Below are experts of layer 4 (counted from 0) of a mixture-of-experts language model. Rows are named router (the router's row for the expert), gate (a neuron's input weights, with its number), up (a neuron's input weights, with its number) and show model dimensions 0-191. Each number is 200 + 30 x the weight over its row's rms, rounded and kept within 0 to 999.
Before each expert's rows: a language model's description of what the expert responds to. This comes from a sample of Wikipedia text that the model never trained on.

# expert 32
Description: Prepositions
router,215,161,202,204,176,154,235,178,230,153,212,204,229,221,208,203,162,232,210,198,196,200,186,195,227,267,182,207,233,221,162,204,191,179,189,216,209,267,185,205,226,178,199,175,158,270,214,242,162,222,183,216,215,223,234,199,234,218,198,253,212,240,243,219,154,184,179,210,242,163,219,188,161,200,218,154,142,197,178,229,232,168,175,233,149,187,151,196,129,201,258,179,207,171,207,255,200,220,225,186,195,229,202,186,192,217,200,219,222,197,177,178,178,176,206,222,199,189,132,206,172,210,106,255,172,194,238,214,199,224,189,206,151,200,243,205,250,216,204,200,203,199,225,185,172,248,243,184,194,162,196,229,179,273,207,193,160,211,232,190,204,220,222,227,229,186,219,176,194,235,205,204,158,168,210,216,187,233,245,174,163,226,216,178,157,219,209,151,245,172,305,225
gate0,184,227,197,172,131,198,195,197,192,174,189,217,253,233,178,258,248,182,256,179,216,195,206,208,216,200,289,210,185,172,175,205,160,211,158,196,188,184,242,225,189,290,161,169,241,210,226,159,197,219,193,223,176,213,136,202,186,198,226,144,199,216,213,224,174,168,210,176,140,207,205,239,241,242,267,202,199,202,178,142,212,174,169,256,222,184,177,185,158,166,192,254,216,173,218,199,157,242,163,181,203,156,198,183,167,206,199,183,236,219,206,177,241,196,170,173,251,212,213,211,213,216,178,206,170,194,218,183,195,211,202,242,205,155,201,263,225,248,223,236,154,189,172,144,184,181,200,140,203,173,216,230,205,191,226,195,193,209,223,174,213,182,195,186,213,207,191,170,189,179,170,209,232,219,193,146,153,199,157,161,183,220,149,145,176,195,201,159,271,167,175,214
up0,174,166,177,242,194,202,171,164,165,222,235,168,181,202,217,163,131,189,200,168,247,200,177,201,155,239,202,222,233,175,159,190,185,156,176,182,216,226,219,169,194,165,221,204,193,184,243,157,218,170,198,211,205,217,172,234,216,188,201,208,185,181,220,207,215,268,195,194,170,184,189,100,177,237,211,188,208,198,193,176,220,185,224,131,198,212,224,174,195,164,165,177,213,229,168,163,149,252,208,221,162,175,174,212,162,195,255,216,243,231,271,182,162,201,191,235,220,210,187,240,247,180,202,207,213,174,211,201,142,177,189,240,237,239,214,160,220,130,165,222,238,206,271,206,317,234,213,153,195,228,188,199,206,161,207,223,194,204,196,208,204,210,188,217,198,194,263,165,189,210,225,208,165,214,164,208,200,195,173,159,181,196,235,233,212,199,177,190,247,190,178,252
gate1,191,227,265,162,232,225,205,195,272,211,194,174,232,201,266,201,237,186,222,187,221,193,208,204,192,158,243,217,229,235,239,217,135,192,197,196,255,169,199,154,166,189,159,226,190,158,261,206,207,213,179,194,233,178,201,206,221,188,177,178,196,224,171,245,227,206,196,235,182,224,184,184,195,221,238,259,160,263,204,205,201,214,156,223,217,210,152,188,194,165,217,179,200,235,263,242,209,260,216,211,238,157,188,191,222,222,189,237,191,219,161,160,241,168,237,275,170,221,170,143,226,218,149,196,216,179,266,216,159,214,157,184,229,193,170,210,212,168,217,237,211,234,167,222,266,217,216,165,207,199,192,195,222,232,201,224,226,183,238,221,256,181,217,258,217,213,176,201,180,247,238,228,182,241,226,193,241,215,218,171,170,174,181,184,233,144,189,186,184,187,216,191
up1,210,215,208,233,192,193,198,245,173,130,223,147,167,166,225,149,247,188,156,185,177,178,193,233,250,240,162,244,215,209,150,204,177,228,171,194,245,196,200,179,202,194,182,196,210,207,214,156,171,194,202,170,251,203,250,223,213,166,203,203,211,233,198,214,188,202,197,232,177,195,169,206,184,188,235,236,170,184,174,238,187,268,178,228,214,178,175,205,206,185,221,176,187,165,171,276,219,207,217,199,164,201,244,151,196,110,194,148,219,205,152,210,227,162,239,259,177,180,225,164,176,189,221,175,184,203,184,163,177,186,228,233,265,203,205,197,198,187,193,170,263,172,222,181,248,199,191,185,211,210,241,220,164,259,194,203,159,252,186,231,183,188,177,212,252,189,238,198,223,231,180,199,170,222,149,179,247,237,240,177,237,188,224,230,226,169,234,247,138,217,231,237
gate2,146,146,198,163,187,210,194,161,161,232,235,189,221,168,140,226,227,192,213,210,199,174,215,179,164,201,170,175,250,178,208,217,215,207,197,169,200,222,218,179,216,199,206,221,191,201,177,129,157,147,184,182,252,139,140,185,162,190,187,244,157,174,159,140,194,192,190,172,140,206,150,238,210,201,211,185,221,251,231,221,180,212,211,232,192,185,147,184,242,170,204,220,200,201,170,194,187,228,201,211,189,192,194,209,210,210,162,204,214,254,133,214,177,195,213,218,184,199,206,189,207,228,200,236,205,187,223,182,172,173,190,240,252,245,182,226,171,228,219,174,242,151,231,186,200,224,185,192,190,210,235,219,188,235,134,182,150,201,253,251,197,247,176,215,216,203,165,119,225,192,161,176,212,181,133,177,225,159,169,218,181,222,236,196,278,181,135,174,227,196,177,193
up2,255,228,243,246,239,129,155,232,245,167,221,233,185,160,281,197,197,208,162,235,209,251,193,230,206,181,217,165,198,206,184,163,191,197,209,202,247,192,134,231,164,263,232,146,242,230,200,213,182,225,207,203,180,244,167,202,231,210,211,150,169,162,204,258,149,211,179,255,263,271,272,171,235,207,191,178,207,187,221,204,172,198,231,205,197,191,213,210,166,208,223,179,203,177,196,188,197,201,199,155,203,211,229,164,209,228,199,184,156,185,184,182,175,181,195,190,179,193,196,169,182,160,197,171,168,214,188,227,258,186,160,195,135,165,192,190,219,200,212,179,173,211,210,166,168,192,207,236,196,225,209,241,219,205,197,214,217,239,158,228,159,198,193,179,216,169,215,166,235,186,257,239,180,190,202,270,188,210,228,168,248,219,164,196,198,204,215,157,183,155,260,210
gate3,198,224,192,212,211,216,174,141,196,193,241,237,187,137,204,238,213,221,201,200,181,191,202,158,195,224,153,216,176,175,190,136,192,206,235,179,238,177,219,238,265,182,190,171,205,222,226,185,203,151,195,192,168,150,217,248,226,213,248,231,198,134,177,162,147,174,170,201,244,193,186,260,186,183,232,225,230,213,242,149,202,214,257,159,219,182,154,183,192,206,209,199,175,257,189,179,153,220,171,219,231,239,257,203,196,229,171,190,176,151,205,189,189,225,196,166,184,139,218,230,197,173,148,174,194,172,255,193,183,216,182,184,184,182,188,249,166,160,138,201,236,215,225,231,212,203,158,136,184,166,219,205,243,240,113,228,222,208,237,196,215,173,235,216,204,178,231,237,212,175,237,206,204,189,252,205,200,177,212,185,231,261,234,212,228,194,167,196,202,200,228,220
up3,232,232,175,223,230,210,172,160,206,192,165,220,146,171,203,259,139,198,159,189,175,170,238,232,170,218,155,230,174,174,169,118,220,217,222,203,190,205,233,244,260,207,161,228,189,226,199,186,184,230,167,208,184,151,203,237,215,147,221,216,195,170,191,210,163,189,210,179,175,203,158,198,201,199,187,154,236,160,211,108,212,195,209,213,200,241,223,184,197,215,201,230,179,219,190,206,158,215,170,217,222,242,249,215,220,219,234,149,198,198,190,179,202,266,186,194,221,191,176,223,185,184,180,164,197,154,239,190,213,260,208,192,180,158,214,168,196,195,182,194,220,238,192,178,229,195,169,116,250,216,223,198,243,204,132,217,226,212,231,156,142,224,217,183,189,183,170,244,204,206,223,159,247,173,229,184,184,193,212,148,226,200,228,141,226,212,153,172,170,157,240,171
gate4,204,176,208,213,185,173,197,206,213,156,218,216,208,198,208,187,177,200,178,244,228,218,268,220,189,191,194,153,248,167,162,217,214,184,181,188,251,163,191,188,219,168,159,242,181,200,265,209,214,221,199,173,224,233,206,134,230,198,199,243,191,151,177,209,201,216,224,233,182,243,230,190,200,186,168,220,230,203,219,208,175,176,185,99,198,207,171,195,188,297,199,195,189,243,204,231,216,215,138,179,207,164,236,197,228,216,201,235,203,145,192,153,219,163,232,231,213,136,210,229,148,141,164,196,204,160,218,200,207,180,228,243,184,208,185,208,214,222,236,145,223,173,214,209,179,159,216,170,177,213,200,170,193,174,261,191,233,203,230,237,233,211,241,157,236,196,171,156,222,154,188,154,151,223,207,249,155,235,126,189,229,196,185,246,217,173,208,219,224,181,197,217
up4,240,227,216,215,155,168,221,202,206,197,155,239,175,176,239,161,173,185,219,253,190,190,171,238,206,248,219,167,201,177,171,248,201,203,192,217,226,225,191,196,253,173,262,269,211,208,176,208,173,175,233,154,178,155,191,177,210,187,167,201,198,210,157,180,189,198,258,253,192,214,196,162,267,248,168,190,269,243,249,197,176,196,180,179,204,189,231,240,166,182,188,176,189,228,222,182,209,186,195,193,199,207,203,274,220,230,183,256,205,168,211,148,191,191,182,192,200,174,152,145,172,240,161,212,166,163,241,183,203,205,199,195,216,181,173,149,243,167,138,224,186,199,210,177,176,170,170,157,203,181,212,219,177,164,170,200,210,255,210,227,202,167,160,225,279,205,220,164,273,196,203,191,228,177,251,207,177,189,198,189,209,202,193,224,213,200,249,198,210,190,202,285
gate5,219,184,219,240,180,143,173,183,232,199,177,173,191,213,177,218,225,166,151,180,170,164,192,200,178,219,223,182,234,227,240,155,154,187,161,193,232,184,187,216,166,189,261,232,203,200,167,171,136,258,205,200,235,163,225,235,239,184,250,170,209,195,162,144,227,189,208,216,148,221,189,181,171,182,159,229,204,214,187,159,204,209,155,182,245,210,199,222,202,224,207,225,179,164,158,221,242,174,171,210,219,170,223,125,133,185,160,244,230,197,181,202,188,239,215,202,212,188,228,215,180,190,170,194,162,224,176,169,199,229,190,190,213,184,193,204,220,165,218,189,261,195,270,227,194,201,195,179,184,155,225,268,173,213,192,185,225,225,179,189,220,245,201,194,146,159,253,153,217,188,264,194,178,198,158,214,163,192,146,205,148,167,218,276,241,177,229,212,175,228,156,194
up5,206,157,184,221,151,177,184,260,207,190,209,244,189,203,192,229,294,224,192,127,203,198,209,208,175,204,205,143,170,188,216,176,224,113,185,184,156,239,206,209,186,195,180,183,129,183,179,178,186,170,223,217,220,187,177,173,205,162,181,182,191,196,227,214,214,183,239,191,143,221,219,169,220,198,183,207,172,215,229,201,212,271,237,190,163,207,199,225,161,195,156,171,207,182,168,230,192,232,224,162,209,256,197,191,205,154,247,203,230,217,162,196,152,180,216,201,234,192,253,161,173,218,193,169,153,197,215,247,191,236,247,212,157,173,222,156,234,237,184,122,230,176,203,221,207,191,218,133,221,202,186,245,141,187,186,218,189,167,161,145,189,212,172,201,244,171,160,168,208,186,184,196,178,203,169,172,142,212,218,235,175,231,211,174,269,182,192,201,196,214,223,193
gate6,190,201,166,217,227,183,224,171,253,195,181,235,209,151,182,222,188,224,199,189,250,252,196,181,216,218,207,273,127,220,202,234,197,215,191,173,228,205,180,202,182,212,230,203,210,147,188,192,182,189,221,207,174,175,182,261,197,193,221,232,205,204,211,219,218,232,169,216,192,191,196,163,239,142,259,254,197,207,226,203,200,203,207,219,183,197,183,186,231,223,178,172,202,183,213,196,164,214,171,158,154,197,225,218,209,197,196,170,243,234,223,150,233,207,197,204,165,140,185,196,210,187,160,175,223,203,174,253,171,155,221,182,238,201,194,229,143,253,189,262,199,243,280,164,209,198,172,182,114,203,172,166,177,225,235,185,245,135,147,208,195,174,206,184,188,218,193,204,203,188,180,176,223,210,216,184,239,190,151,176,151,247,244,240,239,144,149,238,212,188,137,154
up6,204,182,180,250,213,227,233,191,177,269,195,225,224,237,217,231,159,222,191,180,157,229,150,184,268,195,190,245,183,160,191,234,209,207,246,160,165,231,174,243,210,193,221,219,215,195,176,162,191,171,260,249,194,193,235,198,205,186,238,152,212,210,231,200,234,163,133,201,182,202,163,191,237,248,227,248,207,175,252,239,217,214,257,206,202,179,274,177,165,190,188,210,221,181,252,209,191,174,166,194,152,213,226,223,175,154,196,165,242,218,239,210,248,187,186,194,163,214,191,223,177,173,178,202,206,208,206,209,177,253,237,197,166,208,207,207,242,209,173,191,166,271,187,139,237,202,193,162,203,240,225,220,188,225,207,164,228,183,166,192,186,200,233,184,236,252,205,244,158,172,166,143,188,166,217,161,181,186,222,161,207,236,182,237,219,187,266,232,178,205,207,169
gate7,212,222,181,172,109,206,178,204,113,194,160,216,273,221,218,214,195,235,208,170,161,213,176,222,161,218,191,243,202,216,168,212,161,254,213,237,183,213,225,212,186,183,223,202,141,179,183,156,162,252,193,237,153,162,215,171,189,210,159,216,214,231,217,199,207,154,172,226,198,158,216,200,219,201,194,207,243,177,174,177,174,148,185,211,237,172,164,183,234,218,175,205,213,183,237,212,152,189,195,209,138,192,196,257,163,158,171,180,241,228,188,164,223,167,176,170,219,232,161,169,246,195,184,202,168,169,171,207,171,206,177,160,218,235,156,156,234,167,199,203,169,181,140,216,165,252,227,184,182,165,173,175,227,184,201,200,175,212,154,171,184,209,166,187,159,256,190,216,173,187,213,173,191,136,206,180,160,176,132,184,219,230,205,184,176,188,163,184,248,170,232,183
up7,167,200,230,192,223,206,182,190,173,274,175,229,205,205,254,166,228,251,232,171,204,226,197,154,180,172,230,232,212,178,169,212,162,235,172,220,171,225,203,169,186,154,215,183,200,207,223,156,199,192,240,204,205,165,241,225,178,204,121,168,182,188,272,190,230,209,152,191,171,148,220,201,196,197,210,196,175,196,198,232,160,208,213,193,208,158,202,136,261,178,196,180,224,154,214,213,181,140,199,222,176,169,221,211,165,194,154,194,248,239,170,195,220,153,165,203,202,227,199,155,173,170,200,181,200,181,181,159,203,167,139,209,250,250,128,174,192,203,194,160,156,178,218,238,205,207,276,173,244,159,203,182,202,218,221,162,183,160,168,198,177,205,192,176,192,274,213,152,186,184,197,223,200,165,223,207,228,206,164,253,257,183,195,200,164,192,228,229,192,223,186,145
gate8,211,122,179,247,220,265,163,226,240,152,248,157,161,168,193,213,252,228,202,195,228,181,212,191,177,182,196,204,223,215,180,210,206,211,194,150,259,158,202,186,196,160,219,193,265,207,161,196,188,147,200,133,225,198,186,209,223,185,170,174,198,194,206,200,155,248,223,182,189,194,174,205,233,262,173,211,198,173,225,203,180,199,177,198,175,185,179,192,222,184,214,232,177,204,167,232,170,188,179,176,154,217,194,203,220,200,203,205,238,199,281,191,183,175,214,160,147,197,235,189,175,186,211,260,195,140,167,209,212,180,244,211,195,233,184,176,130,176,227,240,193,151,193,227,215,194,234,221,210,195,217,182,181,175,166,134,206,244,140,245,200,171,165,168,218,187,199,153,182,143,228,212,188,228,214,203,173,185,166,162,195,254,221,214,178,183,202,210,270,176,174,271
up8,216,158,175,214,171,253,178,229,199,190,126,196,182,224,217,204,189,235,227,186,181,215,219,224,155,145,225,237,207,189,214,226,181,182,173,109,189,183,247,140,230,161,135,246,219,186,234,208,227,156,158,140,216,233,183,190,207,202,182,159,236,245,209,219,172,225,249,175,206,208,188,189,234,221,191,246,183,171,220,225,226,167,239,238,181,157,207,182,189,149,185,213,213,196,243,210,233,174,174,219,174,230,209,160,245,140,233,217,224,178,241,201,236,149,227,200,193,192,217,201,161,231,225,237,242,183,183,198,216,221,239,168,203,230,189,212,158,216,233,234,198,204,169,191,152,198,217,223,166,184,233,174,151,158,164,219,158,230,170,241,183,196,133,171,221,197,166,162,236,186,144,185,187,229,158,231,183,210,219,171,191,238,233,237,191,171,199,243,193,205,180,210
gate9,210,151,244,235,204,172,160,173,214,193,230,183,206,181,189,175,197,225,167,219,214,220,201,204,203,236,143,210,220,217,210,141,226,200,204,210,202,226,200,219,198,245,208,214,235,209,206,231,194,170,176,237,213,236,144,182,222,224,181,172,182,170,161,202,183,196,139,167,221,195,156,205,193,214,159,193,216,196,214,195,207,198,146,263,191,198,151,196,204,217,211,188,205,163,177,233,222,260,191,154,188,198,189,173,191,298,220,160,183,206,196,96,220,185,152,208,135,182,261,183,184,208,194,194,243,171,217,161,196,197,195,197,144,182,166,219,233,260,223,285,228,127,188,159,220,217,228,205,223,181,235,239,188,165,192,179,246,218,188,213,190,211,228,216,157,206,202,118,195,207,209,225,185,139,224,194,211,219,200,194,188,202,197,236,221,166,169,222,255,160,216,224
up9,208,203,171,175,213,170,150,224,185,211,177,171,183,249,263,225,190,234,185,175,190,192,211,265,172,235,201,212,227,220,202,219,176,154,161,246,222,221,194,126,190,224,189,230,174,223,205,226,201,183,136,257,202,234,198,218,183,213,212,183,208,187,204,255,166,189,229,216,201,254,230,213,220,231,175,186,160,194,214,127,218,185,185,210,177,185,241,213,154,189,187,224,216,167,231,209,213,273,198,201,159,179,167,188,230,215,230,185,253,205,172,158,231,186,181,213,203,224,218,164,202,208,232,199,222,205,206,194,189,271,159,240,223,202,212,176,218,210,270,241,169,145,251,170,241,150,239,194,241,156,194,234,145,208,225,201,209,184,147,184,184,242,189,222,190,146,173,150,201,244,224,183,213,179,240,230,184,225,225,142,140,187,213,201,188,186,181,220,260,226,208,217
gate10,159,202,223,188,155,208,183,144,205,166,190,198,170,175,197,216,189,219,218,214,230,247,213,180,140,215,184,223,182,197,209,260,197,203,206,187,258,171,209,214,229,248,170,184,172,181,199,136,191,222,208,159,183,152,147,202,206,151,214,188,158,190,233,232,205,214,171,109,158,206,190,205,246,233,250,150,192,206,216,189,183,207,139,231,175,197,179,131,208,186,186,234,154,212,252,194,192,159,220,214,165,203,229,214,173,173,171,199,192,244,175,187,239,186,211,246,254,170,178,183,161,194,153,187,158,139,137,252,183,210,176,218,195,134,185,203,218,140,173,195,179,183,165,176,213,207,252,158,187,240,159,151,217,212,176,171,214,166,231,232,207,165,228,230,233,200,208,220,230,187,234,215,140,193,195,182,195,226,176,178,205,224,196,245,177,194,219,168,231,179,194,178
up10,165,225,202,207,172,174,234,161,185,225,193,190,195,170,236,148,162,200,196,241,250,212,208,180,94,214,200,165,208,199,166,201,204,222,254,202,221,234,217,231,243,179,216,213,198,184,146,228,192,252,254,194,199,241,193,215,170,151,197,203,200,215,250,219,142,219,196,225,155,255,199,189,167,232,243,222,215,182,140,214,176,222,229,215,199,236,186,206,209,156,192,162,213,202,185,182,179,214,179,239,197,224,222,167,233,183,232,220,226,232,192,224,232,177,179,225,229,184,200,143,206,155,136,210,209,195,225,199,166,225,178,201,241,177,247,177,227,232,167,171,202,234,229,212,217,241,139,87,210,231,168,140,201,190,212,162,217,205,174,181,185,173,213,132,217,169,213,187,196,220,203,203,154,188,239,204,162,146,174,207,207,197,186,177,150,184,186,146,188,196,192,210
gate11,179,233,222,246,202,211,173,237,184,160,205,212,255,130,231,246,189,177,230,194,215,197,233,214,167,159,169,208,157,229,209,189,205,222,217,198,161,161,208,186,222,233,230,236,211,179,215,195,189,185,196,237,229,168,165,167,179,148,183,248,162,187,194,191,238,205,165,249,197,225,213,154,157,200,198,210,192,221,211,216,159,180,161,252,239,212,196,215,143,208,253,216,181,189,164,196,162,218,177,191,143,182,231,174,197,184,168,233,223,196,188,199,160,234,161,213,212,180,214,122,151,202,208,213,212,197,174,228,219,197,184,234,181,170,176,186,181,203,181,178,270,199,241,211,234,252,227,200,191,122,230,141,188,157,202,138,154,165,252,239,190,171,202,166,154,187,181,155,209,229,250,171,214,194,195,178,223,197,209,210,276,208,181,197,172,249,173,211,249,193,203,148
up11,266,191,213,198,207,179,229,220,241,175,208,183,195,218,205,190,206,229,187,228,193,236,147,144,218,181,187,136,252,160,223,222,185,205,196,187,173,208,158,164,215,187,231,188,150,218,116,194,118,173,224,170,205,227,197,189,229,199,202,156,184,212,214,154,175,204,206,172,197,184,146,226,184,184,225,164,234,158,222,184,186,205,178,178,188,193,198,199,221,243,174,260,184,144,196,218,192,219,200,203,247,195,144,167,173,205,197,191,171,241,225,191,214,136,194,177,200,226,154,231,188,172,160,181,245,173,206,151,205,161,187,204,169,206,227,233,177,222,279,268,181,258,146,186,187,183,217,215,190,249,240,212,182,200,176,192,197,228,200,175,191,185,202,137,229,266,246,228,203,176,157,183,212,154,227,201,180,142,172,176,171,231,191,244,195,218,209,180,148,189,182,196
gate12,168,195,162,165,267,208,228,194,132,227,238,155,230,184,220,209,159,203,139,167,176,207,184,176,163,173,175,227,252,146,235,167,200,189,212,216,229,252,227,175,234,149,199,218,184,249,191,149,203,249,213,129,196,216,224,189,180,228,221,272,218,207,202,234,201,184,201,218,242,187,196,177,203,218,148,188,216,163,185,173,190,143,194,181,230,181,208,222,167,204,246,207,253,186,163,192,168,215,188,185,194,214,234,169,172,193,234,223,207,218,177,248,192,192,212,217,193,213,148,149,177,209,216,229,199,179,179,183,185,219,170,205,155,125,185,158,207,194,234,243,200,240,234,252,178,227,214,200,191,197,180,186,178,246,222,165,207,187,196,212,152,175,171,204,155,216,179,229,190,274,257,173,189,235,142,200,232,189,179,208,237,224,212,197,201,291,204,198,165,213,198,200
up12,234,233,162,224,235,193,179,147,188,152,143,200,149,229,209,155,171,207,177,183,162,225,210,214,216,174,200,183,222,142,187,166,234,214,249,263,210,277,171,264,187,191,220,186,187,188,223,178,237,207,240,265,206,180,198,176,221,186,168,201,181,223,171,116,206,181,243,174,195,196,197,216,164,197,215,226,202,214,192,226,191,215,229,211,192,237,199,234,166,218,207,194,247,196,200,143,151,227,145,203,206,245,177,210,236,196,213,216,222,171,212,179,207,227,222,191,194,178,194,220,198,156,258,213,193,226,225,159,249,228,217,204,179,246,168,195,189,211,188,175,269,193,174,231,234,176,156,175,171,204,140,233,219,188,225,246,172,242,151,103,183,176,189,189,199,166,198,197,198,211,142,210,238,225,259,238,215,217,176,190,199,197,213,159,182,189,161,207,158,197,186,199
gate13,171,244,200,207,210,192,256,199,217,163,156,268,237,213,188,193,181,186,195,214,206,256,175,227,153,144,227,231,238,199,154,247,201,191,181,225,203,168,155,171,208,210,170,238,198,158,197,166,160,248,196,208,188,227,224,189,248,198,177,214,192,184,210,202,223,222,179,209,204,231,242,183,219,162,244,197,205,197,175,234,223,187,197,203,189,232,218,210,207,186,226,184,186,252,161,178,217,202,139,178,229,174,216,272,213,173,206,172,183,184,210,174,225,182,209,211,222,142,180,178,197,208,194,173,211,143,177,173,175,133,182,210,195,206,192,179,190,171,199,226,194,166,206,234,193,238,190,203,214,160,159,173,170,180,203,190,180,146,198,199,192,165,194,222,149,143,194,250,197,223,205,180,156,194,206,110,285,228,144,215,216,189,256,177,156,180,203,283,221,116,193,220
up13,198,181,217,184,185,190,236,214,174,198,212,228,212,166,177,294,206,200,197,179,227,216,267,212,180,190,262,193,186,223,141,181,194,171,210,157,242,186,177,187,191,198,182,227,262,209,185,151,148,244,193,234,206,183,179,240,216,165,225,226,166,206,214,193,248,208,211,179,199,194,173,183,191,151,292,226,182,156,184,183,216,212,188,141,206,184,210,212,150,210,211,190,194,234,185,209,246,168,131,199,266,164,216,219,191,176,227,149,188,185,227,191,207,185,195,220,243,170,199,202,179,186,180,183,182,174,217,145,177,151,147,227,178,150,206,189,232,162,189,173,185,160,191,238,212,225,228,210,227,184,209,135,205,200,174,131,178,175,183,208,194,236,225,148,160,215,204,212,150,182,213,184,180,200,177,181,210,194,179,221,172,153,179,180,138,232,209,231,237,120,224,232
gate14,205,175,215,224,255,208,149,212,212,248,186,206,195,208,204,199,235,223,218,221,160,171,208,202,213,251,191,199,177,203,225,236,176,270,206,248,180,246,200,234,202,239,209,208,183,236,207,160,181,179,193,188,142,195,207,159,233,182,179,160,172,232,136,240,235,183,178,222,234,205,200,192,200,181,201,213,214,194,213,223,208,223,253,226,205,261,197,176,137,250,189,194,160,211,247,194,247,134,173,177,210,132,160,198,202,154,197,215,205,219,184,225,200,229,177,163,257,208,201,230,212,173,168,221,195,179,251,213,264,206,163,237,166,174,234,223,232,236,158,228,215,193,171,204,206,176,227,194,193,201,255,207,154,179,195,218,195,207,120,172,168,238,211,220,178,167,165,165,139,183,201,238,267,191,186,225,187,211,213,250,235,209,198,166,207,216,180,180,248,159,269,176
up14,161,177,217,205,166,233,227,208,163,211,244,152,205,240,152,256,193,176,214,181,119,228,199,185,191,169,210,176,200,181,277,232,149,135,223,237,239,197,223,186,227,250,191,174,213,210,156,166,261,194,219,238,227,139,174,168,190,155,196,214,192,209,229,207,198,238,197,213,139,184,265,213,237,211,192,161,192,166,171,214,191,157,248,217,168,219,192,229,231,219,205,196,197,204,237,232,158,197,233,229,174,226,146,182,196,196,204,237,186,227,206,221,218,208,211,187,205,194,171,169,238,214,237,212,147,205,189,155,152,194,195,162,192,165,222,201,195,194,190,261,168,208,150,191,183,216,231,158,212,168,213,233,207,172,223,153,214,232,223,241,199,200,182,195,188,199,180,225,192,201,164,285,189,214,186,150,185,179,213,224,143,220,191,176,174,200,215,138,269,210,179,234
gate15,210,237,202,208,179,147,205,203,206,177,190,266,164,198,198,204,220,218,227,208,243,198,124,216,213,198,231,184,182,230,166,182,228,282,225,203,184,182,243,172,168,230,200,255,228,242,179,212,200,206,188,161,172,233,213,193,172,203,184,213,166,195,172,192,234,195,141,200,208,185,192,197,250,193,163,191,254,138,216,220,175,172,157,180,172,222,213,215,238,175,204,217,212,221,222,184,166,186,162,223,269,219,198,248,213,206,182,241,183,257,184,189,186,202,199,191,182,197,182,216,222,252,182,138,205,145,178,186,261,182,189,214,187,137,231,195,176,210,170,192,202,202,180,184,187,146,221,174,207,215,154,182,242,216,187,209,182,159,159,224,177,158,97,195,180,191,188,163,192,141,261,162,207,200,132,215,150,229,169,180,208,218,200,158,206,234,181,231,196,218,222,255
up15,238,236,190,231,230,189,172,180,227,211,276,160,249,203,197,175,203,160,154,206,248,209,267,188,188,156,182,181,165,227,213,219,217,198,210,178,174,195,185,205,203,193,194,217,277,197,210,211,224,220,207,224,173,173,188,190,159,260,212,202,214,144,193,243,186,209,250,185,250,196,182,173,207,154,180,145,203,242,177,170,214,201,215,173,233,222,167,186,238,193,215,218,234,241,217,192,164,208,244,168,186,240,272,269,214,171,235,225,192,236,190,216,240,199,218,192,166,186,162,176,209,197,192,190,192,217,205,154,224,169,268,150,154,178,183,229,143,216,213,140,215,216,228,191,239,197,191,203,188,282,223,227,219,216,231,195,157,209,224,205,175,182,187,201,220,202,231,172,197,163,233,206,233,262,215,220,178,236,157,176,247,190,161,184,234,164,165,181,240,212,244,240
gate16,142,180,205,178,194,193,159,177,220,226,164,165,214,179,233,232,184,173,251,197,257,208,218,197,220,214,268,230,182,205,178,204,197,185,229,194,229,218,247,192,154,161,181,172,178,168,140,203,188,197,261,164,223,235,220,174,240,175,184,238,163,225,204,219,230,203,180,219,187,175,167,254,161,216,214,186,188,222,222,176,179,216,224,181,207,241,223,150,193,176,188,241,185,149,167,140,228,179,197,222,166,207,204,238,234,208,154,244,169,197,205,178,160,193,166,269,212,253,186,180,194,216,182,196,227,139,157,209,171,199,129,168,203,205,207,245,200,218,194,219,191,211,165,234,178,210,206,169,135,186,142,236,233,172,215,202,207,257,217,202,141,187,195,216,201,168,215,133,191,235,214,181,175,202,146,207,201,205,149,186,201,225,191,203,150,186,254,257,175,176,139,204
up16,225,205,251,204,266,203,214,181,202,192,243,189,128,254,197,236,284,213,162,229,187,189,196,223,197,202,157,235,212,139,172,204,203,180,196,170,193,226,209,225,183,207,224,176,183,207,191,204,186,179,156,138,220,208,199,208,206,244,247,191,222,176,179,174,146,176,191,199,243,182,153,194,242,186,183,178,184,275,185,254,225,175,142,202,209,198,210,230,216,164,207,225,155,261,213,215,149,154,223,191,248,182,248,193,186,188,211,212,220,178,238,276,216,226,238,140,169,162,212,197,174,195,240,186,203,228,236,230,160,222,241,227,195,209,195,165,149,201,201,231,215,241,164,209,158,150,186,264,190,261,214,232,190,226,187,262,182,237,203,192,207,207,187,191,216,238,143,268,178,206,176,189,201,225,195,191,198,208,226,206,228,176,193,213,241,212,213,191,234,203,208,198
gate17,210,167,195,218,200,213,196,199,230,245,145,170,234,188,219,233,195,193,214,167,206,193,200,219,224,168,227,185,237,167,193,156,208,255,184,197,232,237,126,201,230,181,205,217,202,212,221,174,185,187,205,191,250,208,178,238,225,244,145,208,226,184,225,209,141,244,208,192,221,150,257,170,208,186,187,203,167,215,186,196,212,180,170,156,239,182,199,192,150,210,264,203,252,164,219,190,149,179,203,221,166,202,124,173,162,204,190,224,223,208,192,219,216,179,127,156,176,211,209,204,164,178,199,256,203,192,133,191,118,224,116,247,216,187,211,248,199,250,213,212,157,168,160,256,186,239,222,228,219,210,173,187,190,149,210,182,183,197,216,182,263,225,138,152,160,224,206,204,174,205,221,223,186,240,170,180,171,183,196,191,151,177,201,199,214,170,181,188,230,208,195,206
up17,197,236,159,185,126,259,220,161,214,257,240,168,176,160,169,185,164,221,184,173,263,210,194,180,160,161,190,223,231,203,246,215,196,181,199,178,251,193,218,151,167,220,197,183,192,259,199,191,197,173,255,188,201,185,168,206,206,194,204,176,172,204,209,249,233,227,201,198,168,217,237,206,226,167,268,218,183,240,209,181,200,119,222,193,157,214,195,229,224,199,172,209,172,208,165,155,197,164,190,260,198,174,212,232,135,170,160,220,181,197,225,196,190,215,168,204,266,183,175,209,204,211,193,194,170,178,165,205,191,235,171,218,206,203,211,201,210,214,194,161,245,195,182,240,219,194,230,188,195,242,219,219,158,211,266,160,204,288,160,235,199,194,207,195,140,179,189,210,196,190,217,158,214,223,149,194,194,158,211,211,238,176,183,251,172,240,203,157,253,139,162,230